{"num_hidden_layers": 16, "experts_per_token": 1, "moe_layers": [3, 4, 5, 6, 7, 8, 9, 10, 11, 12, 13, 14, 15], "router_score": "sigmoid", "router_cosine_scale": 10.0, "init_std_router": 0.00972, "lr_router": 0.000425, "norm": "rmsnorm", "norm_eps": 1e-06, "max_seq_len": 1024}
Below are experts of layer 7 (counted from 0) of a mixture-of-experts language model. Rows are named router (the router's row for the expert), up (a neuron's input weights, with its number) and show model dimensions 0-223. Each number is 50 + 15 x the weight over its row's rms, rounded and kept within 0 to 99.
After each expert's rows: "gets" lists some tokens that make up at least twice as much of what it gets as of all text; "mostly gets" lists some tokens that are sent to it at least half of the time. This comes from a sample of Wikipedia text that the model never trained on. Tokens count by the router's weight.

# expert 4
router:40 79 35 48 41 26 77 28 74 53 56 40 42 57 70 19 18 31 56 40 38 70 28 48 52 52 24 57 64 56 46 50 40 33 45 64 13 41 25 67 39 37 55 63 65 35 34 47 34 62 43 35 57 24 58 57 70 36 29 61 41 51 68 51 46 28 46 36 41 57 27 70 41 63 55 75 40 51 44 55 72 39 62 42 41 58 45 53 43 55 50 44 48 37 64 55 56 60 73 48 66 47 50 44 50 60 29 60 30 35 50 99 72 61 32 48 49 29 45 61 68 44 35 58 50 61 64 47 64 48 48 32 69 51 57 38 40 62 40 62 54 31 84 79 45 54 27 45 60 48 60 35 30 67 39 58 79 57 27 44 70 42 35 46 70 61 59 11 59 10 58 32 61 46 50 48 43 38 52 71 52 49 47 49 24 48 30 33 29 62 68 47 82 57 42 69 38 50 51 70 48 28 49 26 59 62 55 38 44 54 67 62 61 51 48 45 52 67 27 66 34 31 55 70
up0:68 56 33 45 33 46 71 48 72 54 23 40 60 49 50 29 51 33 45 30 58 28 59 46 38 42 66 73 65 48 66 60 45 38 41 71 56 69 31 29 22 56 56 56 70 68 61 65 47 49 56 52 54 58 56 44 46 28 57 48 44 33 33 57 38 41 45 37 52 29 55 63 54 27 56 58 41 49 51 56 30 56 12 53 40 43 46 51 20 56 32 44 75 40 58 66 34 51 48 57 39 63 54 61 77 39 59 45 52 56 58 77 71 46 48 60 45 59 62 68 68 43 72 47 26 54 42 51 62 23 62 61 36 61 42 30 44 52 75 60 38 41 55 63 30 40 44 58 50 34 46 08 50 48 46 27 85 00 42 46 17 74 51 69 46 60 50 58 25 37 32 43 63 72 61 63 61 41 55 56 39 67 26 60 54 58 10 40 45 59 42 24 54 21 45 55 14 84 40 41 58 34 87 51 73 51 52 56 26 43 71 47 52 46 49 75 71 70 30 50 55 48 58 58
up1:65 49 48 21 58 65 85 56 17 59 29 40 56 36 44 55 45 80 68 21 45 46 64 84 61 56 57 22 48 54 53 44 60 52 55 62 60 36 77 32 45 56 14 52 51 35 45 47 50 72 42 62 33 38 28 76 77 66 34 51 62 42 64 44 28 55 50 56 52 69 37 20 57 35 57 41 45 47 60 64 42 44 59 54 38 61 52 55 51 54 28 58 31 59 31 51 47 38 32 45 32 65 64 85 29 31 55 31 45 48 51 41 44 12 62 74 61 41 30 63 78 35 42 49 65 44 63 61 26 59 36 39 45 42 48 56 39 47 55 69 53 57 33 77 41 61 58 42 70 62 61 60 73 58 43 50 36 66 65 71 48 35 41 63 54 58 67 18 53 55 40 99 15 58 52 77 49 57 53 27 67 79 56 66 43 37 64 69 38 64 49 39 54 44 62 57 54 47 46 44 53 48 59 30 69 61 35 56 45 43 52 40 38 46 15 42 68 47 42 59 38 60 37 27
gets: " on", " at", " in", " to", " with", " for"
mostly gets: " at", " over", " under", " against", " At", "On"

# expert 14
router:33 27 42 82 47 52 53 66 52 40 65 43 39 32 48 36 52 49 99 46 37 41 33 34 54 56 48 77 46 37 43 55 45 13 51 38 50 26 45 57 72 65 38 39 32 39 32 48 46 67 58 46 25 59 46 79 54 51 33 64 54 64 68 46 42 48 50 52 63 28 31 61 49 70 77 49 46 36 45 58 70 27 63 85 58 57 43 35 59 28 35 41 64 46 43 49 46 62 74 66 70 84 66 57 37 59 53 68 43 19 48 74 39 45 56 53 53 37 23 44 26 33 61 35 19 39 33 71 58 81 54 33 58 31 35 57 29 57 45 41 32 47 59 59 31 50 22 45 38 37 37 67 45 42 40 53 33 66 49 37 84 50 44 52 33 85 60 34 38 49 57 60 28 39 33 62 30 50 48 70 56 36 56 36 63 55 38 75 40 28 63 45 67 71 51 58 36 32 38 28 41 40 34 55 61 33 52 53 54 63 14 44 29 48 50 36 46 50 51 79 33 55 32 28
up0:47 73 39 32 44 61 34 35 60 23 60 65 36 64 33 21 57 50 54 52 57 37 64 64 51 40 68 70 48 36 54 67 45 28 63 69 22 58 56 38 55 28 77 39 41 41 45 51 49 63 22 40 55 58 35 53 27 32 81 85 57 50 19 22 40 27 38 42 68 41 61 49 25 50 60 42 50 22 38 96 18 49 46 50 42 57 53 54 39 56 37 51 32 39 53 15 59 19 65 72 42 54 55 61 66 61 27 41 37 54 50 58 66 66 25 57 33 39 42 50 43 57 75 38 31 33 80 39 44 39 61 75 59 43 32 44 37 47 33 31 30 47 56 60 42 54 43 64 33 62 46 51 33 47 58 54 40 40 37 46 69 48 73 51 35 61 44 39 53 51 60 28 35 57 67 25 49 63 31 49 57 46 51 38 46 45 69 58 70 48 23 48 58 63 86 60 51 43 53 14 40 46 40 43 51 56 59 35 68 74 32 53 36 33 21 58 64 47 48 59 16 47 22 38
up1:29 44 51 73 51 66 25 61 58 26 42 70 61 55 62 55 43 38 47 34 57 29 47 67 52 26 37 40 34 35 33 46 58 46 38 47 61 52 57 40 41 65 52 49 27 64 34 46 58 69 64 43 55 63 14 43 43 46 60 58 33 39 54 54 35 55 52 21 20 75 30 51 55 78 72 33 43 55 49 43 27 46 39 40 74 64 58 69 49 26 65 31 55 44 68 25 44 42 47 69 18 56 32 53 63 89 65 82 64 10 33 44 65 48 44 56 62 23 43 38 46 59 64 67 45 77 72 26 47 39 47 22 43 50 15 40 49 54 41 72 61 53 34 20 51 64 54 59 46 46 32 39 19 52 58 55 32 63 31 40 48 69 83 48 68 45 59 50 71 61 55 32 56 39 54 44 33 45 48 77 48 49 34 51 26 55 56 72 46 13 39 27 48 54 56 51 59 35 59 50 41 81 52 33 54 49 29 55 57 56 68 47 36 40 39 57 37 47 09 52 39 45 43 33
gets: "th", " the", " first", " second", " years", " early"
mostly gets: " last", " early", " late", " day", "th", " second"

# expert 9
router:56 87 40 48 42 58 83 24 72 58 68 14 67 53 58 39 51 64 74 61 42 40 32 25 51 57 54 53 74 42 46 54 40 41 81 40 35 62 51 51 43 41 37 49 42 37 50 33 35 56 21 39 33 64 53 42 56 39 47 62 25 43 38 49 38 43 56 32 72 52 65 49 49 59 52 66 54 67 35 47 67 53 35 61 43 53 49 70 67 44 50 40 13 52 28 41 66 56 61 61 65 79 17 47 58 35 38 98 30 45 63 66 63 44 41 27 34 59 51 41 75 40 37 46 40 36 31 59 34 48 40 58 65 35 63 11 40 57 47 49 48 40 45 75 29 73 43 49 69 30 38 68 35 24 22 37 36 68 21 53 66 38 37 62 67 51 40 71 29 31 64 27 52 45 36 50 23 56 46 54 58 71 66 70 49 26 51 46 26 49 52 50 43 51 45 34 36 25 34 58 13 41 47 42 52 34 72 37 48 30 70 53 57 54 31 62 56 36 49 56 41 63 69 42
up0:57 59 74 60 56 29 67 48 41 65 67 17 54 45 66 41 63 40 65 56 55 34 44 50 42 52 65 52 66 27 59 57 36 51 54 32 27 45 65 71 42 38 37 40 36 48 55 70 57 61 39 43 35 70 65 77 40 78 41 42 58 69 77 31 46 52 45 34 72 32 63 53 83 72 44 62 53 53 47 35 47 83 58 53 82 14 50 57 59 52 40 86 31 62 56 56 65 54 42 57 17 48 53 68 56 73 12 35 44 29 35 57 65 54 46 21 47 45 40 42 39 67 68 64 62 73 46 58 67 60 48 44 67 45 77 19 59 50 46 68 58 79 44 51 45 59 37 47 46 44 78 75 30 58 67 54 51 65 34 44 48 60 46 74 66 41 37 55 60 43 50 62 50 47 62 32 54 27 50 53 51 47 54 58 31 28 20 61 54 63 75 53 49 47 73 48 58 58 39 79 67 86 58 46 55 58 53 43 75 07 40 50 52 49 50 38 21 56 32 50 82 51 62 55
up1:25 63 51 36 61 55 80 55 73 60 37 64 40 49 86 39 59 62 76 59 36 39 47 66 51 40 09 52 44 29 12 31 44 55 89 45 53 81 50 47 53 39 54 82 36 36 29 46 54 62 32 35 38 45 63 44 69 51 53 72 41 40 57 47 68 50 29 55 46 47 57 83 53 59 45 55 44 56 32 37 53 34 43 49 42 46 40 45 67 49 67 36 78 69 37 35 31 50 72 21 67 20 20 39 43 58 54 44 63 43 57 70 46 37 39 43 39 44 61 47 56 36 32 72 22 35 54 50 52 54 38 36 76 64 49 45 24 19 58 60 49 46 48 24 39 62 57 48 41 26 65 35 48 31 56 54 50 63 34 61 42 47 51 47 55 21 69 50 61 58 57 62 30 68 60 59 44 29 53 59 35 76 46 45 74 21 46 41 55 51 72 59 83 30 16 34 55 39 52 46 23 73 51 63 66 36 42 75 56 54 46 50 25 60 32 53 59 41 26 47 52 34 69 59
gets: " and", " &", " or", ",", " he", " en"
mostly gets: " &", " and", " en", " Ab", " En", " aff"

# expert 12
router:24 38 61 82 22 50 55 43 26 38 74 65 55 33 51 29 62 56 54 53 61 43 53 64 47 63 31 48 79 52 52 45 29 42 64 54 48 41 46 43 46 18 51 35 58 64 52 55 69 56 45 57 02 21 54 52 57 26 33 57 44 50 41 12 48 44 61 49 53 36 45 46 55 65 53 50 60 49 61 36 52 32 37 64 59 57 51 59 75 61 54 42 54 39 58 50 35 56 58 46 61 65 37 55 75 60 37 54 57 62 58 31 31 32 50 55 43 54 17 70 54 36 23 78 30 31 48 50 37 43 36 72 66 40 56 07 21 83 45 63 44 54 71 54 26 68 46 43 46 50 52 65 61 16 49 59 58 46 22 30 51 55 36 42 33 47 27 53 42 71 47 56 33 51 59 93 35 46 52 45 84 57 28 76 34 46 59 51 31 55 63 69 72 38 28 70 42 66 47 67 46 50 23 60 42 61 29 63 43 74 47 42 81 51 42 69 65 53 39 60 27 40 39 45
up0:53 48 51 52 44 53 44 52 60 52 64 52 60 48 35 74 39 62 61 60 73 58 64 46 57 46 35 55 59 44 60 32 66 49 39 47 60 35 63 73 74 43 61 46 41 38 47 35 63 46 33 52 36 30 36 23 83 32 50 62 41 61 49 38 57 90 72 58 49 58 38 63 77 51 40 55 42 70 61 65 49 61 41 52 72 46 48 40 75 21 32 61 36 27 35 35 50 60 41 54 53 43 79 21 49 49 64 27 49 40 36 42 34 49 70 28 52 10 44 52 25 73 72 61 18 45 70 55 25 74 45 92 62 46 61 28 51 56 27 71 35 56 58 60 56 59 43 56 45 50 50 83 54 54 53 80 36 28 43 72 41 72 42 35 25 56 63 72 37 53 40 47 36 39 52 48 46 45 53 30 36 24 47 38 52 74 46 41 15 70 43 49 52 41 53 20 66 33 47 07 47 54 77 45 59 35 61 22 67 39 55 82 36 55 52 56 48 62 38 46 42 58 37 63
up1:30 50 18 55 46 44 44 43 23 37 45 34 16 44 47 43 63 60 38 32 54 38 30 50 49 32 55 44 51 64 57 46 48 86 43 50 55 78 62 63 22 45 43 28 51 49 70 53 56 70 56 45 56 63 38 29 55 49 60 41 42 42 46 27 51 42 45 32 51 60 53 40 63 51 39 80 39 63 32 66 36 50 50 52 68 53 41 61 81 74 52 49 40 35 46 51 58 80 49 68 56 59 58 04 51 61 52 17 49 77 52 41 43 60 39 23 80 51 36 74 41 54 33 56 43 57 79 18 23 62 50 58 68 36 42 21 50 48 61 59 52 41 37 53 55 32 63 46 55 61 33 17 21 33 69 67 89 68 62 35 43 29 46 48 62 13 58 43 41 47 38 40 36 18 39 41 60 44 34 59 59 73 52 66 57 46 58 54 50 58 81 60 57 44 67 50 38 40 34 41 66 58 38 18 58 50 55 37 27 48 53 52 43 32 54 44 53 60 00 55 48 43 51 55
gets: " a", " his", " her", " =", " species", " family"
mostly gets: " species", " MPC", " father", "idae", " daughter", " human"

# expert 5
router:74 65 52 48 48 02 63 39 47 62 44 49 32 35 56 62 46 37 77 81 37 44 39 72 61 57 70 63 69 54 44 72 66 25 51 45 65 63 52 48 34 62 40 32 22 58 48 41 61 72 65 53 46 51 60 54 47 28 17 46 24 57 59 48 30 46 63 35 25 49 37 76 53 52 61 45 54 41 31 11 62 42 64 44 71 50 58 86 61 28 27 29 30 59 19 68 68 53 60 61 52 52 35 57 46 53 57 51 66 45 28 50 48 39 43 66 40 41 43 40 30 54 48 43 30 52 37 49 25 66 54 48 35 33 51 32 39 55 40 37 60 49 49 63 54 45 55 49 53 29 45 57 55 60 57 63 58 41 41 37 82 51 60 42 55 56 53 65 26 75 48 40 40 47 51 25 66 53 58 46 68 83 56 43 49 34 18 47 12 50 59 46 78 55 65 55 28 28 27 51 62 44 36 57 78 48 41 24 84 34 34 37 53 49 42 48 30 32 26 59 58 44 59 90
up0:74 65 59 41 35 15 40 63 49 56 62 32 48 51 53 44 57 81 44 64 46 47 48 36 51 44 47 72 32 46 26 69 54 47 49 72 44 55 46 47 13 77 23 20 40 78 28 66 22 62 47 54 30 40 41 41 40 59 29 62 30 30 71 39 58 41 63 62 37 53 71 59 48 50 59 62 60 57 43 57 54 49 35 66 33 70 55 41 38 63 56 53 43 41 42 47 41 50 44 75 63 58 45 40 53 35 35 80 55 42 66 68 49 22 30 44 73 46 72 44 52 34 43 40 55 57 62 53 13 38 57 32 46 89 65 23 70 70 56 70 23 63 55 65 30 62 76 60 37 63 43 39 44 42 65 57 35 55 38 56 61 75 71 36 30 55 33 70 46 82 44 55 64 38 37 47 69 21 47 55 52 49 26 27 37 41 59 49 59 24 65 45 76 74 40 51 38 31 60 35 49 56 42 68 68 69 63 67 46 35 55 61 64 40 61 60 44 13 56 50 42 45 35 17
up1:38 53 42 43 68 57 46 47 32 48 60 52 46 55 49 36 64 43 27 80 63 65 45 41 49 69 37 73 71 76 61 81 53 58 52 42 57 35 42 41 71 59 43 68 18 53 41 66 41 62 41 22 49 28 55 40 37 43 35 69 61 59 45 63 46 60 83 54 56 53 50 59 85 65 32 53 42 48 60 27 69 43 67 64 28 52 67 58 20 47 47 47 66 23 61 76 60 49 49 52 67 52 52 07 48 64 54 61 33 40 52 74 54 66 13 52 26 44 76 44 43 58 32 85 62 48 37 41 45 58 44 30 42 48 67 50 57 52 35 87 62 80 53 68 54 58 60 35 65 41 42 47 61 34 50 49 94 49 56 74 59 29 57 49 42 61 69 47 69 42 48 42 72 23 31 61 32 53 31 42 52 68 30 34 39 50 37 23 43 35 49 71 62 52 40 69 49 60 54 59 49 33 39 64 66 51 53 37 56 61 49 73 77 68 51 65 44 32 72 61 56 25 83 62
gets: "e", "g", "re", "o", "é", "he"
mostly gets: "é", "che", "ne", "au", "ü", "á"

# expert 13
router:60 51 45 59 43 18 41 69 49 63 60 31 54 50 28 42 73 56 48 59 38 32 55 58 49 68 34 68 82 35 40 62 42 39 68 39 65 42 72 67 33 87 57 62 54 51 58 40 49 73 21 66 55 50 52 63 86 57 43 67 48 28 67 26 40 48 63 42 63 41 43 56 52 50 48 53 44 49 63 69 49 50 02 66 57 30 66 45 56 44 29 41 20 70 53 34 34 70 46 65 59 64 42 71 43 47 46 56 41 45 42 83 71 49 39 38 32 52 47 27 64 57 51 52 55 60 90 46 36 62 63 53 31 89 29 42 41 43 65 45 48 50 74 43 36 76 52 64 36 45 72 31 59 50 31 65 53 25 44 55 44 66 63 57 79 79 45 55 39 47 49 41 13 56 65 42 48 43 13 49 71 43 49 60 53 59 23 31 23 57 63 59 55 60 42 40 02 44 46 51 46 57 42 64 48 72 62 46 50 81 49 48 57 60 41 58 46 62 47 60 47 23 61 51
up0:64 48 55 56 61 55 28 47 55 80 52 28 52 44 61 75 60 71 45 36 74 70 57 56 56 49 65 71 43 42 38 77 33 32 68 56 29 46 52 57 53 67 26 52 47 49 83 36 57 46 02 46 32 65 51 49 59 41 40 66 37 20 22 56 85 29 15 47 58 62 35 60 46 35 67 49 63 55 62 55 65 56 48 50 53 49 74 34 55 36 23 57 54 59 73 62 36 51 55 39 59 53 55 71 47 59 34 62 52 43 57 29 61 35 59 28 46 43 56 35 71 75 52 48 38 47 38 76 42 35 32 32 00 57 80 39 42 43 40 48 66 72 62 42 52 53 77 49 61 51 47 67 36 56 46 54 55 78 46 62 87 73 37 75 53 55 21 68 52 42 69 49 52 35 53 68 55 60 55 41 55 58 20 60 48 53 48 41 29 23 56 60 52 53 34 66 60 41 33 36 35 69 56 70 59 27 72 43 58 71 63 41 65 69 74 67 47 34 57 52 47 36 66 54
up1:64 60 43 42 68 49 58 47 65 48 77 45 57 48 64 37 27 46 28 61 48 52 43 61 63 39 12 66 44 47 38 53 34 70 41 46 63 56 53 42 38 54 59 51 58 44 43 64 42 47 34 51 42 32 54 59 46 52 33 75 51 30 65 86 56 42 36 60 67 33 52 29 34 87 56 78 25 41 49 58 78 59 42 48 44 55 46 47 76 20 53 80 38 56 62 27 36 80 23 56 54 41 55 33 49 30 54 31 42 36 34 57 52 53 69 51 08 52 83 41 44 68 52 91 44 70 38 49 32 53 82 49 46 54 36 44 48 54 60 71 18 39 32 31 56 47 57 54 35 53 65 62 48 47 55 40 48 46 60 52 47 54 49 56 66 47 42 48 67 50 50 38 36 50 63 59 52 50 45 56 36 66 47 22 55 05 47 21 44 40 53 49 84 15 54 54 40 58 47 53 36 62 61 63 79 89 40 69 29 25 36 16 64 31 52 53 38 48 53 53 40 32 48 72
gets: ":", "s:", " District", " School", " University", " by:"
mostly gets: " School", " District", " by:", "s:", " Island", " Department"

# expert 11
router:49 32 55 74 36 30 46 44 78 41 60 28 26 47 47 21 60 40 44 55 79 79 37 67 66 49 43 71 70 46 63 46 54 40 62 71 58 24 39 55 37 61 38 45 63 57 45 76 62 42 41 55 45 22 82 77 59 50 45 44 47 33 46 31 34 38 54 39 50 37 52 49 60 63 42 62 43 67 38 50 64 50 46 77 38 51 70 64 43 56 35 42 35 37 30 47 52 76 50 42 46 53 53 45 48 46 51 61 21 42 67 71 53 62 46 47 47 59 46 61 29 57 23 54 44 53 62 68 48 39 44 30 61 67 60 54 63 81 62 61 62 30 43 42 53 65 40 57 21 49 62 50 62 64 37 46 46 42 46 19 66 34 62 77 74 76 48 26 48 26 54 60 46 47 64 45 63 41 56 28 52 62 43 48 64 56 17 54 00 54 75 52 61 40 34 44 18 21 75 62 41 41 36 22 54 42 47 56 40 42 70 70 20 48 34 52 38 43 75 43 37 48 34 58
up0:32 69 40 68 49 61 63 50 53 32 14 53 48 63 61 49 58 13 31 59 88 08 58 52 90 51 48 64 60 60 80 36 27 51 40 42 48 29 44 51 45 52 50 50 64 62 41 59 39 82 51 35 54 40 68 43 46 74 46 29 55 48 40 43 52 33 65 25 37 49 46 31 65 54 51 61 33 57 38 43 44 28 42 46 46 36 38 58 68 39 33 38 37 49 60 70 46 69 72 55 50 65 51 48 49 58 29 83 43 49 84 27 52 38 54 60 61 38 72 74 57 46 41 33 54 60 43 74 70 56 29 50 42 58 35 85 61 33 37 27 40 28 76 42 51 45 35 44 63 54 47 80 61 49 44 61 54 60 46 37 60 35 53 38 41 55 32 54 65 61 58 49 72 46 47 51 38 57 49 59 48 54 42 16 65 53 53 44 54 55 70 66 33 27 36 36 33 73 28 60 38 53 36 66 32 41 42 12 09 28 70 49 34 58 68 61 23 47 44 73 41 62 44 66
up1:43 53 23 70 47 67 29 56 50 51 47 46 40 49 57 15 49 47 56 38 72 70 51 52 37 55 25 77 62 61 62 49 48 49 55 57 37 38 40 58 75 50 28 71 68 60 40 44 59 40 45 48 14 28 70 68 43 38 65 45 57 50 37 49 52 56 39 58 60 64 15 29 45 28 57 46 52 77 37 55 54 27 68 65 43 63 56 61 32 67 30 48 48 45 77 46 55 59 46 41 62 70 54 64 54 66 36 57 51 26 41 26 53 74 68 65 47 45 36 69 39 59 10 56 72 81 23 59 35 60 64 47 54 57 47 36 66 85 72 42 33 40 47 38 38 47 44 10 52 45 38 37 27 48 51 65 49 52 47 26 42 57 61 48 56 44 23 61 36 49 21 52 70 54 42 13 64 56 40 50 72 59 35 43 55 39 41 31 25 74 43 66 50 67 40 62 25 28 46 41 73 57 67 68 45 29 40 58 51 34 68 49 74 68 20 40 45 54 41 29 53 76 34 28
gets: " |", "|", "-", ";", " ", "="
mostly gets: "|", "-", "=", " |", "4:", " Loss"

# expert 6
router:50 61 66 63 49 53 67 23 40 80 49 23 13 45 53 60 46 52 59 44 62 36 36 72 57 51 66 53 60 06 75 56 60 34 33 63 23 56 44 63 52 68 61 49 72 60 51 33 48 28 49 28 43 31 55 57 53 22 41 50 86 42 56 67 34 49 31 46 52 50 31 45 23 64 54 49 42 61 69 35 59 31 31 80 55 48 49 54 65 49 08 32 45 49 40 34 57 62 71 65 67 55 45 67 50 64 38 54 50 29 33 94 50 33 42 37 26 46 62 62 64 55 28 38 28 65 58 47 51 56 44 57 21 57 43 48 28 55 31 58 25 49 57 42 29 26 43 54 50 48 40 87 40 33 47 62 66 32 35 26 26 44 62 67 49 50 39 52 40 56 38 48 28 27 40 37 34 63 64 41 37 71 40 56 54 38 33 43 43 37 51 71 51 31 40 72 38 38 19 67 56 42 73 38 43 50 44 66 61 72 31 41 55 38 60 32 46 39 61 80 31 35 50 61
up0:57 57 38 14 72 31 83 43 41 42 68 53 52 40 60 37 42 48 73 58 48 36 31 45 59 54 34 62 38 38 41 58 60 59 49 51 04 31 56 70 69 52 74 44 46 40 78 53 66 68 31 47 48 53 48 70 55 33 78 65 59 56 50 58 53 37 39 54 57 69 41 07 35 71 60 37 33 41 47 39 39 40 60 72 60 50 72 32 56 53 37 39 32 20 71 39 55 52 56 44 44 58 55 75 21 41 41 56 57 80 51 66 56 60 64 37 50 71 37 52 36 54 58 48 79 50 45 15 25 57 53 44 52 50 39 43 66 42 44 68 53 59 64 47 44 27 43 72 60 66 49 48 16 61 73 64 59 26 39 59 50 22 56 49 48 72 36 62 53 55 74 51 38 36 32 77 42 23 56 30 64 58 45 49 81 45 42 60 55 64 58 61 65 28 50 15 48 49 29 49 57 27 34 40 51 73 45 70 70 52 68 55 39 35 38 69 27 34 45 27 51 55 72 76
up1:49 53 65 60 26 35 62 62 46 49 39 41 59 38 53 53 40 72 45 57 57 42 52 62 71 54 63 63 64 51 60 55 47 34 72 57 42 42 62 57 51 59 38 80 47 37 49 25 37 62 34 41 38 38 57 37 34 60 62 41 48 49 05 72 41 47 40 40 47 26 53 38 59 49 47 51 37 44 54 35 89 50 26 67 41 49 57 54 50 52 74 49 56 46 33 44 48 58 67 74 61 24 38 71 55 29 42 67 43 34 42 55 16 50 66 47 46 46 58 65 66 58 22 49 51 44 53 09 48 28 40 38 29 56 53 36 78 88 43 69 45 31 67 53 33 68 84 49 31 43 69 77 30 47 60 59 53 34 48 49 23 31 53 64 78 66 66 58 74 75 56 43 49 55 57 40 55 38 42 32 36 68 47 40 42 41 50 65 31 29 68 64 39 54 53 33 50 59 64 17 71 30 71 37 44 68 39 28 17 51 62 51 34 31 67 89 33 22 72 55 28 35 51 42
gets: "s", "am", "im", "m", "ot", "h"
mostly gets: "im", "am", "ham", "uk", " Sam", "ram"

# expert 0
router:25 50 35 46 62 47 41 35 55 36 63 60 68 42 57 27 64 66 70 66 37 69 59 69 76 54 45 47 49 46 48 35 60 36 23 40 52 49 10 55 48 77 58 35 15 57 73 47 49 52 34 72 22 54 50 46 42 43 20 38 51 38 55 59 23 24 22 42 78 41 34 55 50 45 71 42 53 64 49 44 85 19 60 56 41 46 60 59 54 34 69 30 58 63 48 54 47 80 44 45 49 62 34 61 42 43 40 51 54 25 44 50 42 53 50 38 37 58 35 31 59 43 24 52 42 47 62 64 33 54 48 37 70 25 39 39 48 58 67 59 40 39 44 22 59 57 47 63 19 34 50 59 56 69 46 69 19 36 30 49 62 50 69 51 39 61 49 69 48 62 60 52 44 05 57 55 26 75 52 38 58 42 35 59 34 47 38 13 25 53 63 63 66 49 70 70 57 36 65 55 39 45 43 27 49 74 27 38 53 69 35 58 40 37 59 56 29 65 67 29 35 52 22 84
up0:50 32 65 39 59 38 68 35 44 22 64 38 35 64 88 38 20 64 46 42 46 65 55 50 43 42 60 42 57 46 67 53 54 21 72 49 41 28 49 45 35 50 52 27 51 45 60 53 23 86 80 36 47 66 36 47 29 48 33 40 33 50 60 22 43 37 25 26 54 54 70 41 74 57 43 26 68 42 47 73 61 38 80 65 41 22 38 10 25 39 51 71 56 52 55 44 80 78 44 49 46 52 46 55 54 50 97 45 64 39 55 64 40 67 51 27 53 61 42 48 54 73 81 47 61 32 31 49 51 41 36 35 52 50 60 56 31 55 57 26 44 73 50 36 64 61 73 33 34 43 42 49 59 47 44 68 48 29 38 41 53 47 58 59 26 24 54 51 37 41 52 54 61 44 68 57 25 40 36 20 71 53 50 33 44 79 31 45 50 46 33 53 48 25 67 40 51 45 49 54 71 56 49 26 21 75 54 57 54 54 43 49 72 76 29 64 52 67 39 40 47 66 63 57
up1:51 66 66 79 39 48 45 28 61 37 67 55 54 61 27 70 45 59 34 41 61 40 63 54 76 44 61 50 46 69 66 44 66 59 44 35 57 46 51 64 57 62 51 53 51 31 34 41 57 41 47 47 56 57 45 37 72 99 57 24 34 38 79 48 17 65 38 40 50 48 59 41 25 66 47 73 74 32 50 41 44 22 78 49 65 60 70 35 64 58 63 49 56 35 57 50 25 62 53 55 88 51 50 57 32 61 54 72 51 26 19 44 42 85 36 57 63 15 43 53 54 42 54 25 45 45 52 54 90 46 32 66 60 14 28 55 33 32 10 54 65 55 62 59 27 58 33 50 62 65 47 55 53 42 52 45 53 36 38 57 67 29 44 43 41 26 64 36 40 46 31 61 47 50 36 56 46 76 68 42 31 69 52 72 70 52 55 21 52 73 40 47 48 43 32 51 47 59 51 66 51 53 75 26 74 49 58 59 44 52 84 55 41 56 63 47 75 70 38 31 42 52 54 62
gets: " of", " as", " is", " be", " to", " are"
mostly gets: " been", " as", " than", " well", " being", " became"

# expert 3
router:42 18 37 59 47 48 31 44 48 68 83 41 42 44 44 82 66 51 79 52 31 48 24 60 54 32 38 71 64 55 56 69 42 07 64 51 34 47 67 74 54 52 52 57 52 57 71 41 34 60 45 44 54 58 55 50 64 11 67 51 55 23 12 26 21 56 20 30 49 57 52 63 47 47 44 49 43 66 42 60 69 56 28 56 41 51 60 45 47 49 55 54 45 57 62 28 48 46 42 63 36 79 43 43 22 33 62 56 23 38 28 28 70 26 42 28 47 53 60 16 41 65 84 48 25 51 73 59 44 53 43 62 53 65 23 35 38 50 62 27 48 64 55 51 37 41 29 48 39 46 43 66 29 57 36 33 61 54 50 44 56 65 49 70 64 46 62 55 39 37 53 11 49 35 49 54 56 49 44 53 66 44 37 54 44 59 06 41 14 37 55 41 65 21 16 56 49 34 41 66 54 39 61 46 53 47 63 37 53 71 48 42 56 61 57 64 40 47 46 65 46 42 41 82
up0:61 45 48 43 44 71 59 58 79 44 56 34 52 46 73 59 60 86 59 61 73 37 54 67 31 64 19 53 24 26 64 43 40 49 64 47 58 65 59 61 58 75 56 36 69 65 54 64 31 70 45 63 56 27 76 59 37 55 23 27 63 59 43 50 11 54 38 21 56 49 50 56 47 43 56 32 41 35 31 40 69 42 57 67 50 44 45 68 62 59 53 60 65 25 40 74 26 37 52 53 60 28 19 30 47 41 85 57 47 58 54 37 51 47 72 37 68 35 32 76 73 28 49 43 57 55 54 46 29 46 38 38 50 62 45 40 34 56 84 62 52 43 36 48 40 60 53 51 28 53 41 32 57 43 43 77 46 70 60 51 50 65 70 54 73 33 38 57 82 32 50 24 62 36 43 39 73 51 35 63 39 33 49 76 36 57 29 25 42 46 56 48 59 75 35 45 39 54 63 44 45 77 58 45 56 16 12 49 28 55 66 48 43 60 26 46 51 44 40 29 73 29 69 55
up1:57 56 53 64 25 37 53 58 61 50 49 62 70 56 43 45 18 60 59 44 33 46 83 72 48 53 27 54 55 50 46 42 60 55 63 16 35 50 65 51 51 53 51 35 45 53 54 35 29 56 55 65 67 41 56 23 38 77 16 58 61 58 40 28 53 61 37 29 31 43 43 72 38 50 48 63 56 22 45 49 70 59 38 51 22 38 48 22 39 43 60 35 31 63 49 34 41 53 54 45 62 36 52 44 22 62 75 35 63 58 53 74 65 74 31 29 52 58 40 45 59 61 99 26 11 52 54 42 14 43 45 44 43 71 07 38 72 55 52 44 38 45 52 54 49 54 30 49 38 58 65 46 56 42 42 43 50 36 40 50 74 55 65 60 61 39 59 50 30 60 49 34 55 59 44 34 69 58 47 45 68 26 27 39 71 57 42 81 52 28 49 54 52 50 75 56 47 55 78 61 36 32 55 74 62 49 22 53 49 44 88 45 62 71 32 71 43 67 44 67 41 35 50 61
gets: "\"", ")", " I", " it", " W", " It"
mostly gets: "\"", " I", "]", ".\"", " \"The", "\"."